{"n_layer": 8, "d_model": 160, "n_experts": 80, "experts_per_token": 2, "d_expert": 160, "d_shared_expert": 0, "activation": "gelu", "moe_layers": [1, 2, 3, 4, 5, 6, 7], "router_score": "sigmoid", "normalize_top_k": true, "routed_scale": 1.0, "balance_loss": 0.00239, "balance_bias": false, "init_std_router": 0.013, "lr_router": 0.00117, "n_head": 5, "n_kv_head": 5, "head_dim": 32, "vocab_size": 8192, "norm": "layernorm", "norm_place": "pre", "norm_eps": 1e-05, "positions": "learned", "qk_norm": false, "attn_scale": 0.177, "tie_embeddings": true, "parallel_block": false, "init": "uniform", "init_std_qkv": 0.0532, "init_std_o": 0.066, "init_std_up": 0.0761, "init_std_down": 0.0761, "optimizer": "muon_variant", "lr": 0.00852, "beta1": 0.95, "weight_decay": 0.0, "lr_head": 0.00792, "grad_clip": 2.0, "warmup_steps": 200, "schedule": "wsd", "decay_fraction": 1.0, "decay_shape": "pow", "final_lr_fraction": 0.1, "batch_tokens": 65536, "seq_len": 384, "doc_mask": true, "train_tokens": 257200000, "steps": 3925, "dataset": "wikipedia_en"}
Below are experts of layer 5 (counted from 0) of a mixture-of-experts language model. Rows are named router (the router's row for the expert), down (a neuron's output weights, with its number) and show model dimensions 0-159. Each number is 50 + 10 x the weight over its row's rms, rounded and kept within 0 to 99.
After each expert's rows: a language model's description of what the expert responds to. This comes from a sample of Wikipedia text that the model never trained on.

# expert 23
router:44 59 38 57 53 39 59 49 39 41 52 45 54 62 37 61 65 29 40 58 62 51 49 54 54 53 48 54 41 55 69 44 76 37 45 42 51 48 63 61 55 49 57 50 44 34 40 40 46 46 38 24 50 66 39 51 48 37 54 70 23 49 53 47 49 50 69 32 62 48 50 74 36 54 47 51 61 40 43 50 49 42 51 58 56 38 62 65 52 49 66 52 39 42 51 50 50 69 69 45 65 39 55 51 47 49 40 37 40 63 34 69 57 52 45 57 70 48 49 52 43 58 54 59 42 46 34 64 39 50 66 46 52 50 61 40 61 55 63 61 47 49 44 48 51 42 45 40 43 56 50 64 55 41 44 38 41 43 43 67
down2:65 57 42 41 39 55 58 51 44 33 67 46 58 48 57 34 39 59 67 59 38 38 28 57 57 35 58 45 54 45 51 17 47 44 63 56 33 59 66 29 33 31 45 40 51 61 54 60 40 40 48 53 67 64 60 39 34 50 53 44 53 58 47 51 51 46 38 57 27 66 56 65 50 61 64 51 60 50 61 29 50 56 50 68 51 47 53 35 43 56 52 39 49 53 59 72 45 65 61 53 35 46 47 55 59 43 53 36 41 47 50 51 32 64 45 57 57 34 52 43 53 60 46 61 59 52 47 58 62 55 40 56 52 39 40 52 52 56 55 55 37 66 47 44 48 55 61 47 57 57 42 56 56 47 52 57 41 46 63 42
down3:60 58 45 46 66 57 33 40 41 61 39 40 52 28 37 52 32 51 47 49 45 49 48 60 44 49 41 66 57 45 44 51 57 50 52 44 55 59 47 48 50 29 37 69 52 48 45 35 54 52 38 62 41 50 77 52 55 68 25 56 59 27 52 50 36 45 57 42 45 60 57 56 39 39 42 64 61 44 65 45 51 47 52 69 61 60 50 50 55 45 75 44 39 55 33 35 49 47 53 40 51 55 37 44 66 43 58 50 55 72 57 69 37 49 45 45 45 46 56 45 35 57 59 45 47 52 57 43 56 66 51 43 30 58 55 52 62 44 62 50 65 48 49 61 28 51 44 43 49 60 55 36 52 65 52 57 49 57 58 35
down4:46 39 36 57 55 30 43 57 52 31 48 55 46 54 42 32 45 56 52 49 53 43 60 53 32 41 46 53 42 40 46 44 47 60 62 53 52 49 50 32 49 49 48 49 38 56 57 41 42 55 42 44 52 52 65 47 48 41 36 34 64 64 65 44 53 59 53 45 62 57 52 22 42 57 72 34 43 60 61 42 68 55 59 59 59 49 36 34 44 43 53 71 53 52 59 44 59 43 53 53 28 45 66 52 45 56 54 64 49 54 47 68 60 55 55 48 63 49 49 48 68 75 73 45 53 54 54 42 41 65 51 57 42 55 52 27 59 48 38 54 35 41 45 43 39 53 47 74 42 61 63 43 51 52 65 41 52 60 63 60
down5:48 41 57 45 32 49 60 61 44 53 45 39 48 47 53 67 52 27 54 67 37 40 54 68 34 36 60 30 50 23 60 36 53 51 45 63 53 45 58 36 52 45 49 33 48 66 56 40 44 65 62 53 50 23 54 58 52 40 41 49 53 44 63 57 56 61 55 34 33 68 50 56 60 47 56 55 49 61 34 44 71 65 45 62 45 47 39 55 49 66 48 40 35 42 53 45 56 67 53 54 62 47 41 50 37 68 61 45 62 51 39 48 32 59 46 42 56 56 38 56 43 55 58 40 54 59 50 47 59 47 51 69 54 60 53 62 51 63 43 55 58 58 32 43 44 55 54 47 43 47 61 56 50 61 72 37 54 56 49 51
Standalone integers in tables, sports scores, stats and data lists, such as 13, 26, 40, 65.

# expert 50
router:32 55 58 59 43 43 37 44 44 30 58 52 52 42 47 61 60 51 61 65 58 30 61 43 59 39 51 27 52 63 55 42 55 35 49 49 29 24 59 69 59 61 63 56 51 49 52 46 42 60 48 36 37 53 41 44 55 42 57 60 51 48 57 47 61 49 55 37 55 50 45 76 41 57 53 48 58 58 51 49 42 51 52 74 73 44 62 54 46 23 44 69 30 43 47 32 36 58 70 35 67 48 55 54 55 57 38 49 47 43 48 50 51 54 47 52 50 41 43 51 64 46 51 46 59 42 37 44 52 45 59 52 47 55 42 45 60 44 59 54 43 57 52 58 60 42 29 64 40 41 46 58 42 58 35 56 54 39 47 65
down1:39 40 56 58 48 39 59 52 53 66 52 62 31 40 49 43 68 57 58 64 59 49 48 55 59 50 67 44 60 30 69 55 46 49 55 35 61 53 58 58 42 67 54 64 68 63 49 51 47 51 72 51 54 47 60 44 42 52 42 66 62 45 46 57 62 44 58 61 40 43 46 40 59 39 57 54 45 48 30 60 50 40 28 54 65 50 30 59 62 52 51 47 41 61 38 64 61 38 60 62 28 47 36 49 49 44 43 51 43 56 54 60 71 39 64 57 55 30 45 30 46 58 35 47 44 59 46 43 54 54 35 55 30 52 59 49 55 47 45 55 60 58 27 46 51 41 48 43 55 51 55 48 48 48 50 73 43 44 57 40
down2:34 50 54 62 62 55 40 62 41 31 49 45 53 43 39 52 34 58 49 40 35 47 46 57 54 49 34 64 40 61 58 43 41 56 35 46 44 57 57 43 53 49 51 53 70 57 71 41 53 42 46 47 41 59 69 52 55 39 57 65 57 49 37 59 61 43 59 68 47 65 66 59 49 66 61 45 52 53 43 39 38 40 58 59 60 57 46 54 54 41 59 34 55 47 67 51 33 41 43 58 53 61 36 55 56 38 49 47 63 62 62 65 42 51 26 31 41 50 54 58 57 59 45 64 48 47 42 48 55 37 63 40 31 43 51 44 45 46 51 43 43 48 66 37 56 53 63 42 56 64 49 47 47 53 38 45 44 64 21 28
down3:44 45 65 54 32 57 36 51 59 61 56 67 55 54 46 66 57 42 49 65 50 58 55 59 34 30 35 47 43 46 60 33 54 43 27 43 66 75 51 49 42 52 55 37 45 32 48 38 47 49 61 33 43 52 54 42 50 66 53 62 55 27 59 44 50 33 46 60 42 37 50 47 60 28 32 54 59 45 52 51 60 51 70 62 51 34 60 45 61 59 43 42 55 49 62 36 39 60 63 47 53 50 53 52 60 65 41 51 61 44 51 55 58 63 66 62 50 50 65 54 48 31 42 49 56 29 55 39 34 50 58 71 61 54 45 50 52 50 45 41 54 38 57 52 56 54 47 51 29 47 56 47 45 52 53 41 46 57 64 52
down4:40 52 42 47 38 48 70 48 62 55 41 41 58 50 38 54 55 49 48 42 64 55 54 37 57 43 36 54 43 59 55 50 64 39 63 68 51 59 34 53 58 47 48 40 55 43 58 36 43 55 59 38 38 46 54 48 49 61 67 42 42 54 53 41 54 44 44 50 63 32 50 45 49 51 52 53 49 33 60 50 52 38 56 67 55 67 47 54 58 43 47 44 38 64 38 41 52 52 65 56 52 47 31 76 28 58 36 63 67 49 37 62 39 64 60 47 47 56 61 38 36 63 46 40 43 51 48 54 41 40 43 56 57 34 65 71 59 46 41 26 73 67 50 59 50 44 36 35 31 50 51 64 49 44 38 60 59 56 52 52
Pipe separators between cells in wiki tables of sports results, statistics and lists, for example | Maksimir |.

# expert 21
router:39 44 48 61 39 49 54 40 31 40 42 44 65 57 36 56 59 39 55 54 56 43 47 63 43 43 51 29 46 50 72 53 67 53 49 42 53 40 53 51 61 63 54 61 36 44 48 34 36 42 45 31 47 63 38 51 50 43 54 47 39 50 49 59 64 51 75 45 63 46 39 56 39 61 47 41 55 47 30 45 51 34 62 61 56 48 60 50 59 49 70 53 48 52 46 43 63 65 67 52 59 49 65 58 44 51 42 34 46 69 25 67 56 57 53 50 40 60 51 57 62 60 51 50 44 51 37 61 46 34 61 43 54 46 61 39 57 48 67 65 47 39 37 57 46 39 56 48 49 51 47 69 53 24 42 50 47 48 33 62
down3:40 56 36 54 60 49 53 48 50 48 35 60 57 48 48 51 51 39 40 50 62 38 41 35 45 62 34 50 48 38 48 32 58 48 54 50 47 38 59 35 20 62 55 64 43 62 26 65 54 41 42 60 54 64 57 54 44 39 51 32 64 62 63 62 57 66 59 38 70 39 59 44 35 40 47 46 54 64 62 70 52 52 45 64 53 50 40 31 38 47 41 56 30 54 49 55 53 47 52 43 47 28 52 52 48 45 52 53 65 58 36 57 50 45 39 41 80 43 66 56 43 49 62 43 46 65 55 60 51 43 56 60 44 36 42 54 43 44 55 56 57 51 52 33 60 60 44 44 43 47 64 55 48 52 55 41 57 53 44 68
down4:46 37 42 42 44 44 40 49 53 31 46 60 72 53 34 67 35 49 34 73 52 62 45 36 43 39 53 47 36 62 64 56 30 62 49 62 45 56 57 38 41 47 48 50 66 43 66 50 60 74 45 68 50 32 51 54 34 53 51 48 49 72 68 57 50 44 42 53 60 50 50 47 59 71 34 61 48 51 50 48 55 50 45 45 49 39 53 53 50 62 63 61 59 52 43 42 67 49 42 41 53 50 28 29 56 50 65 43 47 37 66 53 30 50 58 53 36 36 47 42 63 54 52 54 61 53 39 43 47 59 25 39 53 51 44 61 60 42 60 43 55 42 44 43 38 45 46 54 42 39 61 42 45 50 45 52 56 42 59 48
down5:46 46 47 61 61 35 48 58 43 63 60 47 41 66 58 48 59 42 35 34 45 54 48 63 43 66 53 55 48 71 46 46 64 49 53 57 66 63 61 50 44 44 42 55 46 42 57 40 14 51 35 62 36 51 56 47 54 33 49 42 55 39 59 64 49 45 45 29 44 45 48 55 64 51 51 48 48 57 51 46 46 64 35 51 66 33 48 31 58 59 52 51 52 52 36 48 45 51 45 41 69 33 53 57 65 40 57 40 33 51 37 37 66 59 45 34 56 41 34 71 45 44 60 57 46 42 52 49 53 55 70 59 54 56 50 47 36 55 58 40 46 53 53 58 75 37 43 54 56 57 47 50 29 45 34 46 60 48 63 49
down6:63 49 56 54 68 37 41 39 37 36 38 62 53 46 42 38 45 48 53 48 51 49 54 68 47 52 57 48 42 40 41 53 35 53 58 62 63 55 44 67 25 59 21 48 52 63 48 39 64 49 59 55 68 34 55 54 57 34 41 67 70 64 62 50 57 60 42 41 45 57 51 40 51 45 50 44 44 43 50 54 55 58 59 45 61 32 38 51 45 44 53 42 46 56 51 39 56 54 52 38 55 46 42 50 50 40 47 50 58 57 52 47 30 40 71 59 48 46 20 61 55 58 59 25 57 42 34 57 44 58 30 69 50 56 44 44 47 46 41 54 59 48 48 58 48 52 67 58 59 57 53 38 58 66 63 60 45 47 41 60
Number tokens in dates, scores, statistics and table cells, such as years 18xx/19xx, win–loss records like 9–3, heights and percentages.

# expert 8
router:51 51 45 70 63 45 47 43 22 52 41 32 46 43 46 66 58 35 57 61 61 55 57 57 47 55 62 37 44 52 33 63 58 47 50 45 57 33 61 50 43 47 60 48 43 64 42 59 61 56 44 45 49 73 48 51 27 34 42 57 31 56 66 51 50 56 65 36 65 35 43 67 34 57 56 44 49 54 49 59 56 49 57 68 56 49 62 59 44 46 45 55 35 41 59 41 46 48 54 42 56 48 47 61 43 54 51 57 34 51 19 57 52 52 45 50 65 51 77 58 61 46 32 42 37 49 50 62 48 50 47 55 62 55 55 49 35 55 44 48 47 26 61 48 58 51 39 55 41 39 45 54 51 62 35 49 42 42 54 61
down7:66 47 48 61 42 53 59 49 39 55 38 44 50 43 46 48 50 55 42 51 54 55 40 47 67 59 44 37 43 49 54 54 45 58 64 52 57 47 32 45 26 58 39 66 75 39 37 34 39 29 55 31 52 42 68 43 45 41 43 68 55 46 44 58 66 43 51 34 55 66 44 48 58 47 54 51 62 42 66 40 74 32 48 60 42 40 49 54 58 29 52 41 38 62 33 60 47 62 47 59 43 59 50 50 50 49 51 68 62 44 58 65 24 47 49 52 51 62 40 51 46 53 57 34 43 37 37 45 67 64 50 62 44 63 67 48 45 47 62 60 54 64 46 51 49 53 65 50 50 45 42 63 55 34 50 53 43 55 53 48
down8:58 56 46 70 35 55 34 42 32 28 42 49 57 44 46 63 52 61 54 49 51 35 60 69 42 54 55 48 34 44 73 39 47 57 64 54 56 57 67 49 56 31 50 53 41 32 53 61 57 56 57 50 55 32 57 42 65 35 57 56 40 60 44 63 58 71 37 26 41 53 57 47 47 63 46 45 30 30 48 73 48 58 52 43 54 62 53 50 37 55 62 42 54 53 49 45 45 53 37 56 54 64 61 42 43 46 55 64 38 54 50 45 49 60 39 56 53 58 64 58 48 49 53 51 54 56 68 53 35 56 43 51 49 70 55 55 33 43 45 53 52 51 39 38 54 38 44 36 37 58 36 57 46 55 62 49 56 30 56 52
down9:57 36 52 56 57 51 30 41 38 47 49 61 37 54 54 57 63 46 62 57 52 58 32 61 39 37 33 48 55 72 66 41 46 61 53 62 60 45 58 68 60 46 39 62 42 43 61 21 58 50 63 67 37 51 42 43 63 37 64 50 43 30 50 63 51 36 46 27 35 53 51 47 50 60 49 42 39 47 48 65 40 53 46 50 44 41 56 46 59 56 55 36 53 60 56 56 53 55 61 45 55 50 61 39 59 49 58 32 54 55 46 41 35 51 55 50 38 65 37 45 44 73 48 39 32 43 49 58 55 43 61 37 62 54 63 64 57 59 57 57 28 55 46 40 42 50 49 58 51 48 27 49 62 51 52 55 63 51 49 44
down10:41 58 53 56 46 64 52 51 65 53 38 64 41 46 43 46 50 39 54 53 38 72 69 47 59 34 40 41 54 53 48 42 57 57 49 63 42 63 33 67 41 46 35 38 45 63 39 69 44 64 34 35 44 58 70 44 54 57 48 33 49 43 43 64 70 61 40 30 49 28 39 53 53 50 46 52 28 48 40 49 51 57 58 56 54 44 51 56 63 49 49 39 49 55 65 37 52 46 55 38 36 68 42 52 58 56 53 59 70 35 50 56 40 40 33 62 46 71 56 54 49 50 42 41 42 67 45 47 46 53 54 50 57 41 39 35 49 47 50 34 48 39 48 67 59 57 59 50 41 48 63 65 49 56 52 60 48 63 58 36
Header cells and labels in wiki tables for elections, music charts and episode lists, such as Party, Candidate, Directed, Albums, Region.

# expert 62
router:28 65 51 62 39 39 55 42 34 49 40 49 47 62 43 51 51 42 42 63 58 48 63 41 47 35 62 46 39 49 62 48 62 42 60 42 39 34 61 61 58 58 66 51 47 45 44 51 47 45 33 42 62 36 49 47 39 45 63 52 41 45 78 59 57 65 68 37 59 44 36 62 43 53 55 44 58 64 57 71 44 64 47 66 62 48 56 47 45 36 56 66 36 42 52 40 52 52 69 48 64 46 51 59 39 70 37 40 49 62 44 58 52 54 47 40 56 45 56 54 76 50 44 41 53 47 38 70 31 35 57 53 55 48 54 43 59 66 55 68 43 50 47 59 47 49 34 45 49 55 55 51 55 46 32 45 50 41 48 66
down0:64 61 71 59 38 57 41 55 45 49 56 27 49 36 42 47 62 35 47 64 44 44 33 37 54 54 50 50 53 56 60 42 39 56 43 48 42 42 39 54 68 66 46 46 35 43 39 36 56 42 59 61 43 61 57 36 59 37 52 52 72 55 38 47 31 62 51 54 56 36 40 44 66 51 44 49 56 65 39 29 43 40 56 52 39 50 52 43 63 52 53 47 39 60 58 50 60 59 54 46 46 40 50 54 47 57 68 36 42 61 53 57 51 38 55 55 72 42 43 60 61 58 43 56 58 58 44 34 34 43 74 40 39 51 59 62 38 55 42 32 51 44 54 50 40 35 49 54 53 34 30 36 35 58 58 58 52 54 66 46
down1:64 36 52 55 48 46 51 47 56 49 34 43 53 55 54 60 50 58 61 53 42 50 61 42 60 53 48 52 37 34 42 39 55 58 36 57 49 51 49 56 55 55 66 35 61 62 60 66 47 52 56 47 59 49 59 68 50 63 50 67 43 67 37 72 46 57 52 27 51 54 62 42 74 46 54 48 24 39 38 50 53 47 30 54 44 51 37 44 49 45 50 49 32 43 24 37 57 50 55 40 51 50 49 51 59 49 48 54 58 46 45 40 37 62 43 53 50 41 72 49 41 65 59 55 52 58 68 40 53 20 55 53 42 61 55 49 46 68 55 51 50 61 46 59 43 68 43 46 40 58 55 70 31 53 47 61 58 39 64 37
down2:40 45 59 57 44 59 42 59 53 57 42 35 52 40 50 57 40 47 57 64 54 45 66 58 36 61 45 62 70 41 43 44 44 66 42 58 45 48 55 60 56 28 57 49 55 38 31 53 45 37 79 54 66 54 49 49 62 43 54 56 57 42 51 44 47 44 33 40 54 43 73 45 59 42 49 42 59 53 57 43 42 45 64 45 50 46 73 54 61 47 46 30 61 58 51 48 36 34 41 66 58 52 45 34 46 44 63 51 48 57 53 33 48 47 55 46 58 62 50 38 64 50 59 39 47 50 57 39 55 52 52 52 44 60 57 47 62 58 63 56 50 45 27 57 70 32 44 63 38 62 43 18 52 33 61 51 48 54 45 55
down3:39 48 59 54 46 47 42 56 70 45 54 44 54 28 34 52 60 34 50 28 57 49 52 64 70 47 39 60 43 66 60 42 44 54 29 55 56 52 44 56 40 23 38 40 46 41 38 78 38 52 56 56 45 61 49 52 51 56 46 58 43 49 61 39 44 51 50 67 47 47 59 54 61 52 53 50 49 51 48 34 31 64 49 38 66 60 44 34 46 46 49 51 36 60 49 47 32 56 26 59 58 49 70 59 50 38 47 49 53 45 46 42 69 63 58 51 57 43 49 62 38 47 61 64 47 44 52 32 31 58 68 59 66 55 52 42 63 46 42 51 38 34 36 55 55 51 34 50 43 50 57 54 54 56 54 56 60 53 52 52
Month names in dates, as in on February 8 or born July 11, plus pipe separators in song and sports tables.

# expert 3
router:39 68 38 52 44 40 48 36 44 39 47 33 50 69 42 49 53 35 79 42 53 38 68 49 59 42 45 57 41 46 46 66 57 56 50 35 52 36 50 59 29 60 58 57 40 61 59 33 42 52 48 38 62 61 47 47 65 39 41 60 32 42 62 51 52 50 62 33 47 63 27 62 38 75 55 40 44 48 34 47 41 54 42 63 46 56 52 63 52 37 55 55 34 46 45 48 43 51 55 44 62 51 49 57 46 62 59 41 48 56 44 46 53 70 49 37 64 57 57 61 53 59 38 53 49 63 50 64 53 46 62 58 44 46 51 37 57 44 63 42 34 60 44 57 75 54 46 51 49 54 54 70 57 45 42 60 42 47 49 39
down0:42 44 36 50 41 44 57 40 42 58 44 38 40 46 75 40 62 50 65 56 50 47 48 48 51 30 61 36 60 48 58 43 32 49 61 50 62 42 44 44 46 46 58 31 47 43 57 44 64 47 43 51 62 44 45 50 53 64 36 50 56 63 75 52 47 58 40 45 45 61 42 47 59 46 70 53 24 49 49 36 62 48 42 52 49 39 53 52 42 46 62 39 50 66 36 46 63 51 71 50 58 65 46 60 49 45 52 48 48 51 50 64 47 33 47 51 39 35 71 48 50 53 59 75 42 45 32 74 45 41 56 55 44 52 42 57 48 61 42 40 45 56 20 49 51 50 50 50 58 48 59 23 50 53 44 39 48 48 40 61
down1:55 51 36 58 51 63 52 47 69 49 45 55 41 58 47 57 51 32 44 58 76 55 54 45 44 53 40 48 69 54 24 35 53 68 54 38 60 57 57 61 51 35 41 51 54 49 57 63 50 51 52 56 51 57 65 45 59 61 56 44 45 24 58 55 44 41 50 49 44 59 49 62 45 44 36 36 45 51 69 59 51 44 42 69 47 41 42 59 41 50 65 37 44 64 37 63 54 60 59 51 44 39 45 41 49 36 44 43 51 53 47 60 37 52 48 74 74 63 46 49 51 53 23 50 43 59 46 49 52 59 44 34 45 53 55 30 46 53 40 61 53 37 50 53 42 54 44 40 60 48 42 45 40 42 54 77 58 55 71 41
down2:51 43 36 57 66 78 55 65 66 52 42 59 52 53 57 35 53 52 49 42 44 38 55 31 60 63 40 36 48 56 54 49 53 55 48 43 32 36 54 55 46 64 30 55 60 65 47 41 31 53 54 43 65 42 54 40 38 39 45 44 54 65 59 52 37 62 44 37 52 48 54 62 50 50 40 45 55 54 36 45 30 38 45 46 46 37 63 56 48 46 44 58 52 50 57 47 66 56 45 45 62 56 49 60 46 39 63 59 47 53 72 60 47 48 61 57 50 38 62 49 43 48 53 51 46 52 62 52 41 67 41 54 44 48 65 71 40 34 64 52 49 35 44 55 35 75 31 44 41 47 31 40 36 47 40 33 58 49 42 38
down3:75 45 61 42 45 45 60 47 49 56 51 43 44 50 61 44 46 45 58 50 54 62 68 53 43 41 55 59 72 56 41 56 54 48 70 44 39 42 64 55 50 57 42 50 54 39 49 40 60 38 45 52 44 55 61 47 55 49 58 37 58 61 62 47 49 29 54 62 40 40 41 55 32 47 48 27 69 49 46 52 48 56 42 35 37 55 58 53 41 48 33 42 60 54 48 51 36 53 67 49 48 69 43 45 34 57 63 33 47 35 36 51 39 66 40 33 60 48 39 58 69 42 62 42 58 51 43 56 81 63 59 53 54 59 58 60 27 39 58 49 34 54 46 53 53 33 59 53 59 41 41 45 43 55 61 38 44 51 40 55
First pieces of longer words split into parts, often after "the" or "a", such as inv(itation), rec(ipient), st, sl; also table line breaks.

# expert 41
router:58 60 53 54 61 37 40 43 35 55 34 38 54 67 48 62 73 51 52 57 66 50 47 42 43 53 46 40 50 47 36 46 58 52 49 39 37 33 70 53 66 60 50 69 55 56 54 46 53 44 52 46 61 42 42 44 46 33 43 51 39 43 48 55 62 50 72 36 53 44 31 52 55 58 63 39 44 49 25 52 49 48 61 56 54 34 72 53 36 50 51 59 42 47 37 50 59 55 63 46 76 44 49 59 35 41 48 48 57 59 37 58 37 49 42 53 54 56 58 61 38 59 36 48 29 58 53 56 50 42 59 52 63 50 48 41 67 63 55 50 37 45 57 67 52 57 44 63 36 59 43 59 62 35 45 59 32 43 38 58
down1:40 58 65 47 60 39 43 45 53 35 52 44 40 37 53 40 52 55 64 44 58 29 46 36 57 42 63 61 54 62 42 54 56 46 64 34 57 66 59 43 62 55 50 27 35 61 55 35 58 60 67 65 54 56 51 28 48 30 54 48 56 43 41 43 52 48 43 33 42 61 64 51 41 65 65 62 53 56 40 61 46 68 59 33 54 53 56 36 68 55 37 38 40 49 52 50 55 54 59 32 37 38 57 43 41 41 74 59 37 57 40 34 58 52 57 51 44 50 51 42 31 50 59 68 53 52 47 49 46 67 52 41 50 48 60 49 55 55 46 51 43 47 57 38 56 46 42 55 46 45 31 54 43 59 60 62 67 65 46 51
down2:51 49 42 48 35 57 51 65 71 57 44 54 45 56 55 54 50 47 32 49 33 55 54 48 47 61 50 37 36 44 66 40 51 46 52 53 67 66 62 48 55 48 51 71 64 30 38 46 45 59 49 59 65 44 51 48 77 30 41 41 40 48 42 49 46 48 56 47 43 65 37 49 36 45 52 48 42 64 54 50 50 55 40 54 57 49 67 39 57 59 56 36 50 56 40 48 63 42 27 52 55 44 57 42 53 67 61 50 58 57 41 46 59 47 45 59 63 44 50 42 55 60 70 44 39 60 55 43 26 39 40 63 47 19 41 61 49 50 42 34 29 53 59 41 42 52 53 70 52 55 44 35 70 51 52 49 55 59 39 54
down3:47 38 36 62 54 52 65 39 43 54 60 36 42 54 47 53 41 40 39 43 46 30 73 59 53 45 54 61 44 49 45 41 61 40 57 65 41 50 55 50 64 43 47 56 69 62 39 53 46 45 62 40 40 57 48 48 48 20 53 32 51 26 52 43 50 33 50 33 49 50 52 60 41 43 57 61 38 40 63 40 41 56 54 53 45 45 46 42 69 55 56 68 51 33 57 61 45 59 43 65 64 60 64 62 60 56 43 59 44 57 60 44 70 47 50 42 55 54 27 39 62 63 46 53 60 41 45 45 56 79 55 42 43 43 37 44 79 40 52 46 51 50 51 48 53 40 48 49 50 49 44 48 38 39 55 55 45 54 59 53
down4:43 61 57 29 54 68 59 47 39 61 59 37 44 54 57 48 55 54 33 67 41 58 46 53 46 64 66 59 43 70 45 58 57 26 60 43 62 48 40 59 46 52 39 54 43 48 44 55 45 58 52 44 46 47 50 48 56 48 57 58 42 60 63 34 25 47 51 63 72 61 47 61 44 57 52 37 48 58 38 62 71 57 30 47 56 45 63 62 51 43 40 55 39 56 47 58 55 49 56 41 58 55 35 55 41 44 41 47 64 61 56 44 41 47 44 53 60 51 41 64 47 52 45 43 44 55 47 44 37 42 54 48 44 51 47 48 65 51 44 35 44 53 53 53 45 24 70 42 57 52 34 45 31 31 52 76 35 72 49 38
Field names starting infobox lines before a colon, such as Location, Binomial, Class, Coordinates; also bullets and coordinate marks ″ ′.

# expert 17
router:47 69 63 63 46 31 51 35 42 42 48 62 45 59 47 62 60 35 57 57 75 39 57 43 57 47 41 51 31 36 43 63 56 34 48 36 39 39 60 56 53 47 49 55 57 33 40 43 54 34 37 42 55 45 34 47 44 40 53 62 42 59 51 60 63 49 63 41 63 39 28 61 39 59 62 43 65 49 46 53 51 50 56 57 55 39 49 65 49 38 62 61 41 37 45 55 51 60 61 28 59 37 49 64 54 52 54 39 55 45 43 54 57 63 62 39 53 49 56 64 53 67 35 53 41 52 57 60 39 42 46 52 58 44 44 39 62 53 65 59 36 54 37 58 71 38 44 51 50 42 52 63 77 46 44 43 47 47 54 57
down1:40 60 63 55 43 36 47 46 64 42 60 61 55 42 55 32 36 37 53 40 53 59 38 37 47 56 55 53 49 51 38 60 53 34 51 42 68 49 40 57 38 52 58 49 45 47 62 44 29 55 64 44 60 33 40 49 44 46 39 49 43 51 46 38 43 51 52 56 51 55 55 44 51 48 64 57 48 61 56 69 42 36 52 56 59 54 60 44 64 62 40 49 49 61 13 21 32 54 44 55 51 57 59 52 46 49 58 70 61 38 64 59 34 45 48 61 32 43 38 47 49 59 50 40 37 42 59 53 51 64 53 55 46 56 36 47 60 48 68 58 32 55 63 66 39 55 57 68 48 43 63 52 41 62 59 42 58 35 52 58
down2:66 63 71 43 39 56 61 51 40 45 48 52 56 40 46 57 39 47 63 41 39 47 41 53 65 57 53 46 40 57 40 43 58 61 52 66 59 48 53 43 32 48 62 59 50 52 52 45 42 37 45 46 53 65 36 47 57 46 51 58 52 68 46 40 48 46 40 45 56 49 51 34 67 48 46 47 35 62 43 59 50 35 36 59 52 48 53 46 49 35 59 41 50 45 53 40 56 42 45 44 75 50 43 53 52 42 46 47 62 40 64 52 50 46 50 52 72 50 38 54 44 79 40 42 47 39 60 29 52 33 52 51 65 67 30 61 59 67 63 32 63 44 66 52 59 42 49 59 57 49 65 34 49 61 25 54 43 27 46 52
down3:47 62 67 63 51 73 54 60 55 59 33 40 45 41 45 37 46 47 51 47 56 65 42 55 60 55 29 43 40 49 28 42 32 44 50 45 50 54 47 58 56 43 38 47 60 68 64 25 57 50 43 39 60 54 41 47 70 52 55 71 41 29 66 56 51 46 48 52 40 32 53 61 44 43 57 42 39 65 41 56 44 46 63 55 52 51 62 50 35 49 50 51 60 61 40 44 57 53 52 43 62 62 49 47 48 34 48 50 61 42 65 45 65 46 63 45 46 42 54 62 40 52 60 37 58 49 74 66 78 65 51 35 47 49 49 49 42 39 52 48 53 71 51 63 58 48 47 48 44 48 35 54 56 42 60 55 40 48 61 41
down4:51 34 48 53 44 55 57 42 57 64 40 48 66 33 42 70 47 49 52 37 66 38 51 47 53 34 45 34 51 46 61 63 32 60 57 61 35 54 67 60 47 65 51 54 53 52 55 54 29 58 50 60 47 62 49 38 29 47 50 39 55 55 52 60 35 48 48 41 58 41 53 33 46 65 46 64 59 59 54 45 58 60 45 61 54 48 53 39 35 58 45 40 45 68 31 68 62 45 50 56 46 46 39 47 49 49 52 56 31 66 46 68 41 71 40 41 45 55 51 70 47 39 51 40 66 68 56 26 45 59 51 34 58 52 52 41 60 43 41 41 51 52 38 41 44 41 52 53 73 56 44 49 46 45 52 46 70 49 43 61
Line breaks ending an infobox line, list item or table row, just before the next dash or pipe.